From a checkpoint of a small mixture-of-experts model trained on Wikipedia.
Size: 8 layers, width 224, vocabulary 2048, 19.8M parameters.
Training: a variant of SOAP for the experts, 306M tokens, 9339 steps.
Below are experts of layer 2 (counted from 0) of a mixture-of-experts language model. Rows are named down (a neuron's output weights, with its number) and show model dimensions 112-223. Each number is 50 + 10 x the weight over its row's rms, rounded and kept within 0 to 99.
Before each expert's rows: "comes before" lists some tokens at least twice as common just after its tokens as in all text. This comes from a sample of Wikipedia text that the model never trained on. Tokens count by the router's weight.

# expert 2
comes before: " the", " a", " his", " 19", ":", " an"
down0:44 47 63 61 54 57 42 58 47 39 50 53 35 67 56 48 60 32 50 51 44 45 49 42 56 48 45 41 49 28 54 64 46 22 26 46 57 66 63 59 23 49 62 58 58 61 59 43 46 63 38 63 47 51 58 57 58 43 68 51 65 50 50 61 53 50 34 32 53 66 45 43 49 62 52 49 40 59 38 43 57 33 48 61 45 43 63 54 37 45 37 47 43 33 47 51 60 64 67 57 55 61 51 69 43 32 53 31 54 66 59 39
down1:50 75 35 37 36 50 58 42 42 72 50 46 39 46 72 49 58 45 43 50 47 53 52 59 71 49 41 49 51 47 33 48 57 26 50 43 58 41 54 56 40 61 46 52 43 62 40 43 47 36 45 40 45 57 43 57 48 46 49 29 55 55 58 60 54 58 58 53 52 44 60 56 41 54 49 34 50 48 32 36 57 49 54 34 50 40 66 37 63 61 47 54 42 44 30 73 52 34 53 25 35 53 47 61 50 48 49 49 48 41 51 54
down2:58 45 51 52 26 52 39 55 46 51 59 45 43 53 69 36 52 53 54 51 51 61 39 47 57 54 42 42 58 21 34 40 51 43 47 62 66 32 54 28 20 36 55 33 55 54 55 59 48 40 53 40 63 48 47 53 55 35 45 65 53 31 47 50 40 50 68 42 58 58 63 58 53 62 57 30 62 46 50 37 53 42 49 61 69 33 62 47 54 54 44 49 40 46 32 58 52 64 48 54 47 44 51 69 67 38 53 48 38 52 64 52
down3:37 59 49 50 46 56 42 64 49 42 59 38 33 62 48 25 29 58 54 51 60 45 56 47 61 37 56 51 53 58 49 38 52 55 44 40 40 52 45 53 16 41 30 47 48 45 34 45 55 44 62 55 50 71 46 24 52 48 65 39 49 57 50 37 40 45 65 59 46 55 57 56 49 38 62 48 32 55 52 29 31 52 46 46 54 45 40 42 60 42 48 39 37 44 55 50 48 52 43 55 55 40 47 70 42 53 39 53 46 56 51 53
down4:34 56 54 37 41 56 50 42 48 51 52 68 38 34 44 70 54 57 47 31 42 47 44 53 56 67 57 60 47 49 52 36 54 37 48 52 54 68 54 44 78 45 54 54 32 51 79 54 46 54 60 45 34 43 50 62 67 54 59 40 63 56 43 49 49 37 78 42 41 71 43 55 41 55 58 53 44 64 58 47 54 28 27 66 41 60 33 34 42 40 55 50 51 68 48 63 57 34 58 45 39 43 48 56 55 51 60 59 42 59 42 48
down5:65 39 51 51 71 44 29 62 34 47 66 45 55 51 26 54 45 54 47 61 51 40 46 63 51 55 54 36 48 40 45 45 47 38 54 51 57 74 54 36 45 63 38 42 56 62 47 34 52 60 56 48 48 50 44 50 61 54 44 38 58 40 43 49 42 52 52 49 59 47 60 69 44 44 56 57 49 53 39 43 45 41 56 41 56 57 51 55 47 26 48 51 57 60 62 52 59 33 45 49 37 41 37 29 60 77 57 64 36 55 34 51
down6:54 41 49 45 51 50 69 46 55 56 45 62 53 49 56 56 50 28 59 49 47 55 34 46 59 56 60 37 55 61 50 47 56 44 48 89 45 43 74 38 56 41 62 60 54 45 72 49 52 58 53 59 44 51 60 59 55 61 56 52 64 42 49 44 53 62 52 48 56 45 50 60 63 40 51 55 39 59 60 49 53 68 63 57 68 57 51 35 49 48 49 64 60 50 47 44 54 41 58 47 48 50 33 49 29 31 71 47 35 58 61 54
down7:49 60 50 52 59 57 76 44 41 48 55 51 34 39 61 47 43 59 55 32 27 52 67 44 52 58 56 45 44 53 56 61 66 52 56 50 35 49 42 58 71 60 50 53 59 48 53 63 54 43 38 49 48 48 57 53 53 67 37 49 69 57 47 52 39 61 47 79 57 50 47 43 43 39 36 39 43 48 60 48 51 81 25 47 45 51 59 42 41 53 55 54 68 37 35 51 34 44 61 38 51 50 43 51 59 64 54 63 54 42 38 53
down8:51 51 58 38 36 45 41 38 49 47 46 37 55 48 50 51 41 67 50 37 48 54 45 53 65 27 43 58 28 49 50 56 54 45 47 53 57 55 42 40 61 55 51 40 71 52 72 44 41 45 47 37 63 54 49 51 32 47 31 22 27 31 48 44 51 57 53 43 48 49 55 57 59 39 34 47 68 40 55 39 69 43 61 45 47 45 67 59 36 65 38 60 62 64 50 37 40 65 44 46 53 55 57 63 38 43 49 43 49 45 48 54
down9:37 54 37 42 52 44 48 55 30 38 39 65 55 37 50 65 39 44 50 53 55 46 51 55 48 46 62 27 46 72 68 45 48 47 52 45 56 61 48 42 65 46 51 36 38 67 58 60 39 59 64 54 42 42 61 46 52 48 32 40 48 47 57 67 36 43 40 58 33 51 55 42 59 74 44 49 36 50 34 48 34 60 46 55 62 47 45 62 48 45 50 61 52 42 39 48 43 47 52 71 49 35 46 58 50 54 45 12 59 36 59 49
down10:44 48 62 33 62 52 48 68 45 51 44 60 59 43 42 44 38 55 49 46 59 64 47 44 44 36 53 42 46 49 63 58 50 73 68 61 62 42 52 37 55 34 53 52 40 41 48 71 30 45 51 58 33 61 61 36 58 37 55 51 57 45 45 60 63 50 53 33 37 50 50 52 49 47 56 39 44 54 66 56 50 49 60 53 42 54 40 46 65 35 65 59 56 42 50 49 45 66 59 51 50 50 41 65 45 66 39 45 58 37 51 39
down11:60 56 50 45 69 48 38 67 55 26 49 41 52 57 58 36 49 66 59 36 59 47 49 45 30 43 54 54 43 49 63 49 44 48 33 51 43 71 54 55 35 72 36 45 43 63 66 44 63 56 57 48 40 47 44 42 42 65 55 44 48 52 44 54 37 58 43 42 34 39 48 59 67 53 47 38 34 50 41 64 46 56 48 41 50 44 40 28 48 52 53 45 40 44 50 42 45 53 45 49 58 57 45 49 45 59 43 45 60 58 54 53
down12:76 57 55 58 57 55 46 67 53 49 47 57 63 45 77 49 43 53 49 35 41 51 48 52 52 41 40 58 42 72 63 53 53 63 47 55 63 39 49 48 43 46 51 47 49 44 48 79 51 63 53 40 53 63 61 60 53 52 57 51 63 56 54 52 45 58 69 55 50 48 51 40 46 47 47 67 36 60 38 56 43 47 41 48 49 51 44 72 58 31 48 57 60 46 71 38 33 40 45 59 51 42 36 54 39 53 44 46 51 43 57 58
down13:61 50 53 38 43 52 48 66 50 52 69 31 57 51 44 48 70 42 68 45 52 59 61 49 63 49 57 52 59 38 59 57 47 44 54 44 43 41 35 40 61 49 63 52 44 46 53 47 47 44 58 57 50 33 44 31 48 57 43 53 53 67 51 42 34 45 66 44 52 58 44 69 58 39 66 57 52 53 44 49 66 39 37 35 47 42 38 30 59 30 56 43 44 49 42 34 58 48 47 36 75 53 39 43 42 59 44 48 45 35 64 55

# expert 16
comes before: "-", "\n", "|", "==", "The", "==="
down0:65 52 41 26 51 38 57 55 41 44 44 37 45 41 34 48 37 50 35 54 53 57 26 40 31 24 50 49 44 63 61 38 40 65 43 47 54 55 32 58 55 35 49 23 57 55 49 44 55 60 62 61 45 31 38 39 54 55 54 43 51 46 48 45 42 45 46 56 54 55 43 78 43 52 38 54 48 45 54 38 47 40 49 60 46 44 58 44 33 41 38 34 28 40 46 37 49 44 67 50 50 47 58 40 46 50 39 55 51 47 51 54
down1:58 30 48 54 53 61 38 64 24 45 49 40 48 47 54 57 51 44 75 60 36 36 40 42 36 61 40 48 36 62 39 40 55 53 36 57 49 76 47 38 64 69 35 44 42 48 47 58 60 41 47 44 26 29 42 50 46 39 54 49 45 62 48 52 58 52 52 54 55 56 58 64 40 43 64 57 55 52 56 67 62 49 55 51 37 41 47 50 43 36 55 41 43 53 40 65 51 46 45 66 30 33 41 54 42 57 38 49 50 66 37 53
down2:45 53 52 36 48 41 46 57 47 39 49 59 59 41 52 61 28 41 56 57 40 62 38 61 54 66 73 57 38 43 52 72 49 51 73 35 37 53 46 47 52 64 54 52 60 48 59 44 55 54 49 43 46 49 52 49 46 47 58 41 40 37 53 60 49 34 40 28 38 62 28 26 58 53 57 62 38 37 51 46 44 45 56 64 42 33 58 78 47 49 43 55 55 60 54 50 69 54 67 65 59 53 42 63 58 53 36 70 38 47 67 44
down3:61 36 35 59 39 43 37 55 41 48 45 49 61 61 43 56 36 58 44 46 43 52 58 42 55 50 51 61 38 36 67 55 44 69 39 52 61 39 49 60 37 64 37 46 42 52 41 43 47 55 30 61 50 46 61 44 47 56 53 42 36 54 40 62 62 50 49 52 61 51 60 37 57 31 57 50 56 59 55 46 73 46 58 54 51 43 39 45 78 55 61 42 49 54 37 38 57 43 71 40 54 67 69 61 53 48 59 48 42 46 50 44
down4:40 70 30 54 55 52 56 51 39 48 44 47 51 50 62 48 43 50 46 48 74 45 56 66 49 43 51 36 64 57 59 53 53 64 39 51 52 53 36 48 59 40 52 56 39 56 34 41 43 34 39 44 52 66 32 50 66 56 47 36 43 59 45 51 72 58 54 53 48 39 54 51 48 50 73 43 35 45 40 38 44 38 51 64 61 55 59 34 55 67 59 57 44 35 59 38 48 48 31 40 50 78 44 48 26 66 42 44 61 54 69 39
down5:41 56 57 41 47 58 41 44 61 35 47 29 44 36 40 62 41 55 57 61 51 46 53 68 51 64 55 19 56 59 68 65 36 54 62 45 66 58 42 44 34 46 42 43 48 52 44 53 47 43 48 52 54 51 32 38 56 49 45 59 60 42 51 56 46 49 40 57 58 50 67 63 50 41 53 33 50 55 59 25 50 43 75 58 61 75 57 55 60 35 59 45 47 52 68 40 45 54 61 43 52 47 43 61 51 59 41 58 67 56 55 71
down6:44 60 51 54 72 38 49 58 50 45 58 35 50 47 48 54 55 48 63 46 55 61 58 54 49 72 60 49 44 59 64 56 49 63 44 50 44 44 46 35 42 59 48 20 41 33 74 55 36 46 43 85 48 32 58 52 48 48 56 30 56 62 38 55 41 49 34 54 42 48 31 53 52 49 53 64 42 37 51 49 49 39 44 49 70 34 56 59 60 61 56 50 46 48 43 70 59 45 60 53 68 53 45 51 49 45 55 45 44 43 47 33
down7:35 57 46 41 43 68 48 35 38 55 48 52 57 48 58 58 63 63 48 52 62 72 43 58 61 40 38 62 55 71 43 63 57 48 35 51 56 45 40 45 50 67 43 64 43 62 64 53 70 52 47 46 44 63 60 60 48 44 53 58 33 51 47 58 32 60 43 48 39 35 42 67 52 54 53 43 60 69 39 65 45 52 42 54 53 59 49 48 48 52 40 51 52 55 45 68 45 46 46 44 57 47 53 48 48 54 65 53 41 39 21 51
down8:34 44 57 36 39 36 54 41 62 38 52 47 52 55 38 42 65 33 49 62 63 46 43 36 51 44 46 50 42 50 58 60 32 52 63 55 52 57 38 64 53 51 50 62 47 51 30 44 53 45 51 56 45 56 43 49 54 50 45 47 57 61 29 39 40 40 39 44 48 61 63 65 39 32 42 38 43 46 47 49 44 55 29 32 39 54 45 37 23 29 47 43 56 53 58 42 59 53 34 53 36 62 38 43 30 49 56 31 40 56 56 40
down9:52 40 57 61 58 57 49 43 60 48 33 56 41 54 62 51 34 58 52 34 48 64 60 42 56 57 48 38 53 51 66 50 41 52 60 43 49 18 68 57 36 44 59 62 40 29 21 44 49 50 51 48 75 54 55 52 49 49 51 58 62 51 61 45 40 57 26 64 52 62 50 52 61 54 29 32 55 53 54 44 70 54 67 40 54 41 40 44 47 44 59 62 58 58 55 40 63 62 40 56 44 47 56 57 45 46 49 39 57 45 37 57
down10:64 58 32 38 48 26 51 56 69 49 51 44 49 52 37 52 73 46 39 50 63 44 51 61 51 59 55 48 34 59 62 37 47 56 46 53 35 43 48 49 46 37 45 53 36 60 54 36 42 56 32 47 43 31 51 36 41 56 47 58 35 66 64 48 61 57 45 56 59 46 50 40 54 53 65 44 58 42 59 66 54 51 52 48 51 54 38 50 54 58 61 33 49 39 54 54 46 66 51 47 48 52 58 39 52 38 36 34 60 37 55 52
down11:52 43 37 61 57 36 49 48 45 25 45 55 41 38 33 34 52 52 44 43 62 59 37 61 42 57 66 49 44 29 71 59 57 56 40 45 41 50 49 44 59 41 50 40 55 39 47 60 52 45 62 67 65 66 53 37 78 41 39 48 69 55 52 37 55 48 45 52 34 46 30 46 55 58 65 26 35 57 49 36 55 46 65 48 57 41 53 50 56 51 58 48 54 46 58 44 56 44 33 42 48 50 62 49 52 54 50 41 51 45 58 55
down12:54 45 54 40 43 61 57 33 42 82 31 54 36 46 54 36 61 49 61 29 40 45 52 38 55 66 55 45 66 48 40 34 45 31 51 54 53 55 40 73 62 40 47 50 55 53 45 58 43 40 43 41 48 26 45 56 60 42 51 65 45 58 68 57 49 47 50 41 45 71 39 66 51 35 53 38 49 45 42 39 42 47 52 41 58 49 55 53 37 69 36 61 38 54 51 34 49 58 43 68 49 46 46 58 53 51 67 38 39 52 37 57
down13:40 61 63 45 41 64 39 51 54 53 49 65 44 58 68 56 35 63 48 34 33 62 40 55 66 42 36 40 44 55 70 38 52 65 54 43 38 53 47 60 54 29 49 56 65 34 51 61 46 39 45 43 49 48 49 60 45 54 43 50 38 53 55 34 46 48 59 62 51 46 47 50 54 52 31 49 48 60 32 41 64 57 49 57 38 42 30 57 47 26 43 33 38 52 55 50 47 34 51 57 57 51 43 58 60 64 19 45 60 29 61 65

# expert 4
comes before: " ", "---|---|---|---|", " 19", "-", " 3", " 1"
down0:45 50 49 46 48 50 46 63 28 45 49 55 51 47 64 54 63 56 51 52 54 42 67 45 49 39 56 34 46 62 47 62 35 48 38 48 55 49 44 69 58 63 61 44 52 36 40 75 41 66 54 57 58 52 34 49 64 45 44 54 44 42 43 57 39 30 36 71 56 48 59 55 42 53 69 35 57 55 60 72 47 51 45 36 37 68 38 43 45 65 43 71 38 75 43 62 45 64 46 45 31 43 56 52 66 40 63 53 50 59 41 38
down1:46 47 53 70 41 43 58 55 53 39 54 38 46 49 37 51 29 62 49 71 28 50 56 62 33 47 42 43 48 24 61 50 54 38 49 38 41 53 53 45 64 58 51 45 63 42 43 37 49 51 35 51 44 38 35 40 54 44 38 55 54 33 60 49 52 45 63 38 60 42 40 46 70 61 40 50 40 29 49 51 57 50 54 45 37 41 47 52 63 48 52 60 48 46 51 68 28 53 38 39 42 59 61 52 32 53 38 60 39 37 40 40
down2:57 55 33 51 44 33 51 43 40 53 51 53 51 59 59 45 50 45 36 31 48 38 47 59 49 47 60 65 49 58 36 56 52 74 37 58 58 47 49 58 54 44 34 50 32 39 42 37 42 59 51 41 45 41 27 55 65 56 40 56 52 41 42 52 50 64 42 46 46 47 46 46 44 63 65 40 41 69 68 59 55 28 33 46 55 49 50 51 56 55 37 55 70 55 63 44 46 63 48 36 49 52 57 65 44 49 56 45 56 42 42 59
down3:52 38 50 65 58 62 49 55 61 49 50 47 52 57 59 39 44 60 44 51 48 60 59 61 49 31 42 31 61 72 51 54 62 60 56 65 57 40 35 36 47 43 59 61 47 61 49 41 37 58 49 32 46 54 65 56 44 57 41 51 51 42 64 38 60 48 70 61 65 83 46 61 44 50 61 53 46 59 47 56 44 48 47 55 38 50 46 51 49 52 53 46 52 35 47 42 50 53 46 52 43 64 41 44 51 38 55 48 64 78 57 57
down4:48 30 49 65 39 52 53 57 47 58 62 67 58 66 49 58 55 53 50 61 61 56 53 42 50 53 41 61 43 45 37 51 42 37 67 69 45 35 55 45 35 43 56 43 65 55 39 50 55 53 58 57 43 46 56 59 55 47 57 53 47 47 59 53 46 67 37 19 72 64 67 27 54 60 39 68 41 46 40 54 48 45 65 54 55 56 54 24 50 48 63 31 55 30 41 53 31 38 51 51 42 48 67 40 62 73 57 51 49 67 39 58
down5:56 46 58 48 53 53 47 42 54 41 29 42 61 47 72 31 32 43 61 39 51 72 56 41 59 53 72 63 50 49 61 63 38 55 34 54 62 44 56 49 44 47 44 44 50 40 64 57 44 58 46 35 55 61 51 49 60 40 65 60 46 62 37 56 46 37 42 54 52 50 47 59 57 81 41 55 44 47 50 62 50 60 52 54 47 42 66 58 34 63 48 54 33 65 52 41 72 58 35 39 40 45 45 45 39 44 53 62 43 47 48 52
down6:48 44 33 58 56 42 65 37 38 45 57 51 49 47 58 47 65 72 59 54 45 68 59 54 51 26 52 53 41 26 50 52 58 51 59 58 43 48 44 59 56 43 45 58 47 61 45 71 41 47 42 58 42 46 54 59 67 53 50 54 54 50 60 34 37 42 46 45 73 35 57 60 58 60 53 49 65 43 46 50 32 62 42 67 52 46 32 60 70 36 42 34 50 49 35 49 54 74 34 38 47 19 61 59 45 66 39 46 71 48 51 48
down7:55 53 60 48 61 59 40 42 78 61 41 52 49 38 63 47 57 42 65 49 47 53 51 33 47 47 42 32 54 62 53 57 52 54 54 59 38 44 40 53 38 44 44 49 48 44 45 59 70 29 50 43 58 72 49 63 43 62 51 59 54 63 42 47 47 57 64 65 71 40 47 45 50 49 50 39 21 38 46 74 49 61 56 52 57 38 65 48 48 61 71 62 55 45 44 47 59 62 39 38 67 48 48 40 60 59 60 61 53 36 55 61
down8:52 51 52 44 38 63 48 66 46 47 54 82 60 54 52 47 45 47 38 44 64 31 49 53 59 52 51 59 55 60 42 54 50 44 67 59 51 41 49 66 66 42 41 46 43 39 53 47 45 71 49 32 47 48 57 64 64 57 62 42 55 48 42 59 58 65 60 74 42 64 55 60 52 57 55 54 58 49 51 47 60 60 44 50 41 61 58 66 55 45 63 70 69 49 24 53 32 55 45 63 69 58 31 54 64 41 45 54 56 59 53 53
down9:48 33 38 35 51 56 50 36 40 65 34 56 35 56 53 48 39 62 45 31 53 36 72 54 58 37 51 42 55 39 48 36 57 52 42 42 60 55 44 46 53 39 42 42 60 58 75 36 53 69 38 32 27 66 51 39 36 46 39 64 52 50 51 56 64 42 43 44 39 51 27 49 42 54 63 56 44 63 56 44 61 46 52 49 53 35 56 62 50 57 57 42 63 66 42 51 52 31 59 74 59 45 29 65 53 64 52 54 44 33 43 50
down10:52 44 58 34 45 44 63 50 56 40 46 22 50 55 49 67 44 57 65 52 40 63 51 42 49 52 49 48 62 58 80 46 51 57 48 64 65 34 38 47 49 53 59 45 43 37 46 46 33 53 39 42 31 49 47 49 60 46 42 48 54 46 50 60 50 48 52 25 60 55 21 44 45 46 48 53 59 64 37 59 48 62 41 44 52 41 39 49 43 60 54 38 72 35 43 75 49 46 67 59 42 62 40 46 31 61 35 47 31 58 51 55
down11:58 67 58 49 44 71 54 45 52 35 39 45 55 62 44 53 61 53 52 48 64 64 61 42 56 54 63 51 44 57 48 31 44 62 39 59 52 59 58 33 40 54 58 36 42 44 54 49 44 39 50 69 37 46 64 33 48 42 69 56 35 55 53 41 40 41 55 80 69 49 68 53 51 52 48 44 47 40 56 42 49 48 60 48 62 63 45 45 65 61 55 44 47 48 49 34 59 44 59 44 51 55 49 52 52 51 65 65 65 53 51 52
down12:60 40 49 50 52 30 62 53 45 46 40 52 50 43 49 67 44 44 57 54 41 46 59 25 44 69 61 35 57 63 49 18 41 56 50 55 48 45 53 42 59 43 38 62 69 58 50 40 47 62 42 58 59 38 53 42 57 52 42 59 62 48 52 36 60 63 46 38 46 64 53 59 51 47 44 45 58 36 56 50 53 47 47 43 48 48 59 42 47 56 41 40 51 63 49 46 57 70 48 70 64 43 54 35 18 49 68 45 37 40 56 42
down13:48 49 67 49 55 69 65 54 41 57 38 39 57 47 48 46 66 46 49 52 24 48 46 38 73 57 45 57 38 42 43 55 63 35 57 58 43 61 40 37 36 50 28 62 64 56 35 53 37 50 50 61 41 31 52 76 61 47 54 55 57 57 50 46 43 50 50 74 64 54 54 49 45 55 33 52 42 48 42 38 41 63 62 45 39 31 49 38 50 36 48 55 36 52 62 56 53 51 59 48 39 56 43 39 42 49 51 42 38 44 57 47

# expert 23
comes before: "\n", "See", "P", "C", "History", "D"
down0:76 38 64 56 55 60 40 54 53 51 49 77 52 43 33 59 45 50 53 52 59 56 56 52 52 51 40 49 51 54 48 50 40 59 38 62 26 53 66 45 29 29 53 67 45 40 51 46 42 51 41 47 33 34 51 69 58 29 47 41 35 61 48 43 40 41 48 57 43 56 41 57 42 56 48 47 50 57 58 77 41 60 41 39 42 49 50 62 62 39 44 58 51 66 61 44 52 30 39 45 54 73 46 54 23 45 59 50 41 39 52 51
down1:44 53 53 43 63 66 52 46 57 61 41 41 34 37 42 33 48 43 64 36 45 38 47 64 58 53 71 36 49 57 53 73 41 44 53 59 55 54 55 52 50 54 46 50 55 43 61 57 50 49 54 44 53 55 57 58 69 35 60 48 58 45 40 74 68 45 54 37 35 45 60 52 53 42 41 61 43 44 26 65 59 43 43 62 35 51 55 58 74 57 54 54 53 56 28 49 62 51 60 58 63 52 61 58 57 64 51 54 53 58 53 40
down2:46 48 40 32 32 58 59 55 57 51 50 49 54 56 48 57 47 31 53 41 47 58 45 61 55 43 43 65 54 41 54 32 52 41 52 48 65 45 57 59 46 45 38 70 42 51 76 61 37 55 40 52 50 61 55 55 58 51 58 53 50 42 59 57 44 68 46 53 56 40 58 52 32 45 49 47 49 53 47 36 62 57 45 52 42 50 46 57 51 50 70 55 56 50 44 52 47 54 53 54 50 42 57 41 61 59 58 44 47 44 69 52
down3:44 45 40 48 62 35 35 62 69 52 50 66 63 43 46 39 56 45 31 53 49 46 52 58 54 52 71 43 51 53 55 53 46 44 58 61 66 46 63 28 41 68 44 51 58 56 39 17 61 33 42 61 65 44 32 38 42 71 41 48 37 49 42 47 57 46 58 54 37 46 49 50 57 46 54 46 53 76 33 64 44 50 55 40 38 72 41 45 61 48 61 44 55 64 48 63 54 40 35 68 26 48 57 45 41 24 47 49 39 48 48 46
down4:40 48 48 51 32 47 61 34 49 47 61 54 58 56 47 58 43 51 35 46 45 47 48 47 31 45 54 52 50 58 51 53 39 50 47 51 64 52 61 65 65 23 55 45 37 29 58 52 53 50 50 45 42 53 50 56 40 56 56 46 38 61 58 54 52 44 55 41 36 61 32 36 47 57 42 50 58 32 65 26 62 72 64 55 61 52 48 42 50 49 62 42 44 43 45 47 60 57 54 66 57 33 37 46 57 45 53 52 47 53 37 44
down5:53 55 50 59 45 39 31 27 47 32 46 29 46 51 42 60 61 49 32 44 62 50 48 48 63 55 51 42 51 52 59 46 41 52 32 51 63 42 52 56 59 48 52 58 57 35 62 43 59 45 42 53 54 42 31 45 67 73 44 56 61 62 46 66 53 65 58 44 42 40 59 55 45 47 65 69 50 51 51 68 44 55 42 52 79 46 37 42 38 38 53 53 52 37 50 51 60 53 52 51 42 41 35 62 53 29 52 32 55 44 51 42
down6:41 37 49 36 44 33 59 46 75 49 57 48 61 59 54 59 54 43 56 53 41 49 51 44 57 49 60 48 54 66 62 47 28 44 60 51 55 31 44 77 43 59 68 62 52 65 44 49 30 55 62 55 58 50 56 55 38 50 36 62 49 62 53 53 52 47 43 39 49 47 31 31 39 38 64 46 74 61 49 60 61 42 48 47 34 51 51 37 65 47 80 42 61 58 48 55 44 33 43 54 51 54 77 39 46 55 55 46 53 60 58 41
down7:52 59 36 63 52 39 58 54 48 42 42 52 48 44 41 54 54 48 67 73 48 60 60 52 61 33 46 52 37 61 39 52 55 49 45 41 35 61 64 56 35 60 50 44 33 58 53 65 53 40 42 24 55 47 52 61 44 62 57 47 51 50 39 25 39 46 55 46 41 53 41 37 48 41 65 46 48 41 48 61 47 61 32 55 33 42 40 49 60 44 64 46 44 46 41 48 59 40 27 45 21 49 45 37 58 54 49 56 53 56 44 44
down8:39 43 44 61 42 63 53 50 43 51 59 59 54 48 40 45 36 44 54 36 41 35 48 48 59 40 46 43 57 58 53 57 36 41 49 35 45 49 62 46 42 46 50 28 54 46 52 51 58 48 33 56 32 42 39 42 26 61 48 60 56 40 55 45 47 44 43 38 62 55 58 59 68 46 60 44 41 55 43 59 41 46 48 47 58 60 36 55 49 49 29 59 27 51 53 67 51 60 55 45 35 49 37 68 53 43 63 48 43 42 39 48
down9:31 29 35 35 51 54 53 47 61 50 43 62 32 63 53 40 39 44 56 50 66 31 36 48 51 45 64 55 50 40 51 73 50 33 34 40 66 47 48 68 30 57 58 47 51 50 67 39 50 65 62 60 44 50 52 49 53 43 31 55 63 65 46 71 37 57 50 42 42 62 73 40 55 55 47 51 42 41 37 45 56 52 52 44 43 57 56 43 61 50 56 51 44 40 55 54 53 38 56 56 56 43 44 53 54 63 37 57 56 53 53 63
down10:71 64 57 45 58 40 50 63 39 39 48 48 52 40 54 62 57 48 32 34 44 26 53 62 53 47 49 60 48 72 52 43 61 36 54 78 41 65 65 38 38 48 46 48 52 35 64 46 63 64 45 57 44 59 62 49 45 36 71 49 59 57 41 58 35 64 62 30 69 47 58 51 42 52 52 50 48 51 39 53 42 40 52 36 75 42 55 56 60 56 52 52 45 81 59 68 53 46 56 44 36 37 54 65 58 59 49 48 38 36 39 46
down11:40 57 39 48 49 32 50 45 49 72 57 43 45 59 52 47 48 43 57 56 54 50 55 43 51 46 40 34 52 38 53 59 64 58 41 52 46 56 33 53 52 69 59 53 32 45 50 43 57 49 61 58 43 45 41 44 37 46 45 55 28 51 45 42 58 58 43 55 53 54 46 30 36 49 42 45 55 46 56 53 50 49 35 51 49 48 66 47 56 40 60 65 47 39 41 72 58 32 57 51 53 43 67 54 35 60 59 46 48 47 46 40
down12:60 64 62 39 39 48 51 33 44 26 36 56 66 41 30 38 49 64 45 66 33 49 40 36 58 35 42 47 44 52 47 38 57 55 47 49 49 56 38 50 56 65 55 43 56 59 46 66 68 46 53 47 44 32 44 46 50 59 51 54 41 40 44 45 62 36 55 53 66 29 42 53 41 31 37 46 58 57 39 48 59 64 52 37 48 40 27 52 55 59 35 30 44 55 59 38 58 33 56 48 23 62 50 47 52 37 53 42 59 58 41 41
down13:50 52 64 42 61 39 44 66 36 62 40 54 59 56 43 72 48 57 35 41 48 55 58 45 50 70 29 64 60 55 59 51 51 45 60 53 51 50 43 58 42 51 49 27 47 39 44 53 68 58 43 36 66 49 59 66 49 80 54 47 55 61 52 50 51 61 43 53 41 47 54 46 47 41 35 45 55 38 42 50 40 50 46 51 52 40 38 58 42 43 36 44 43 63 45 48 58 53 45 53 63 70 33 36 46 67 72 55 40 56 55 47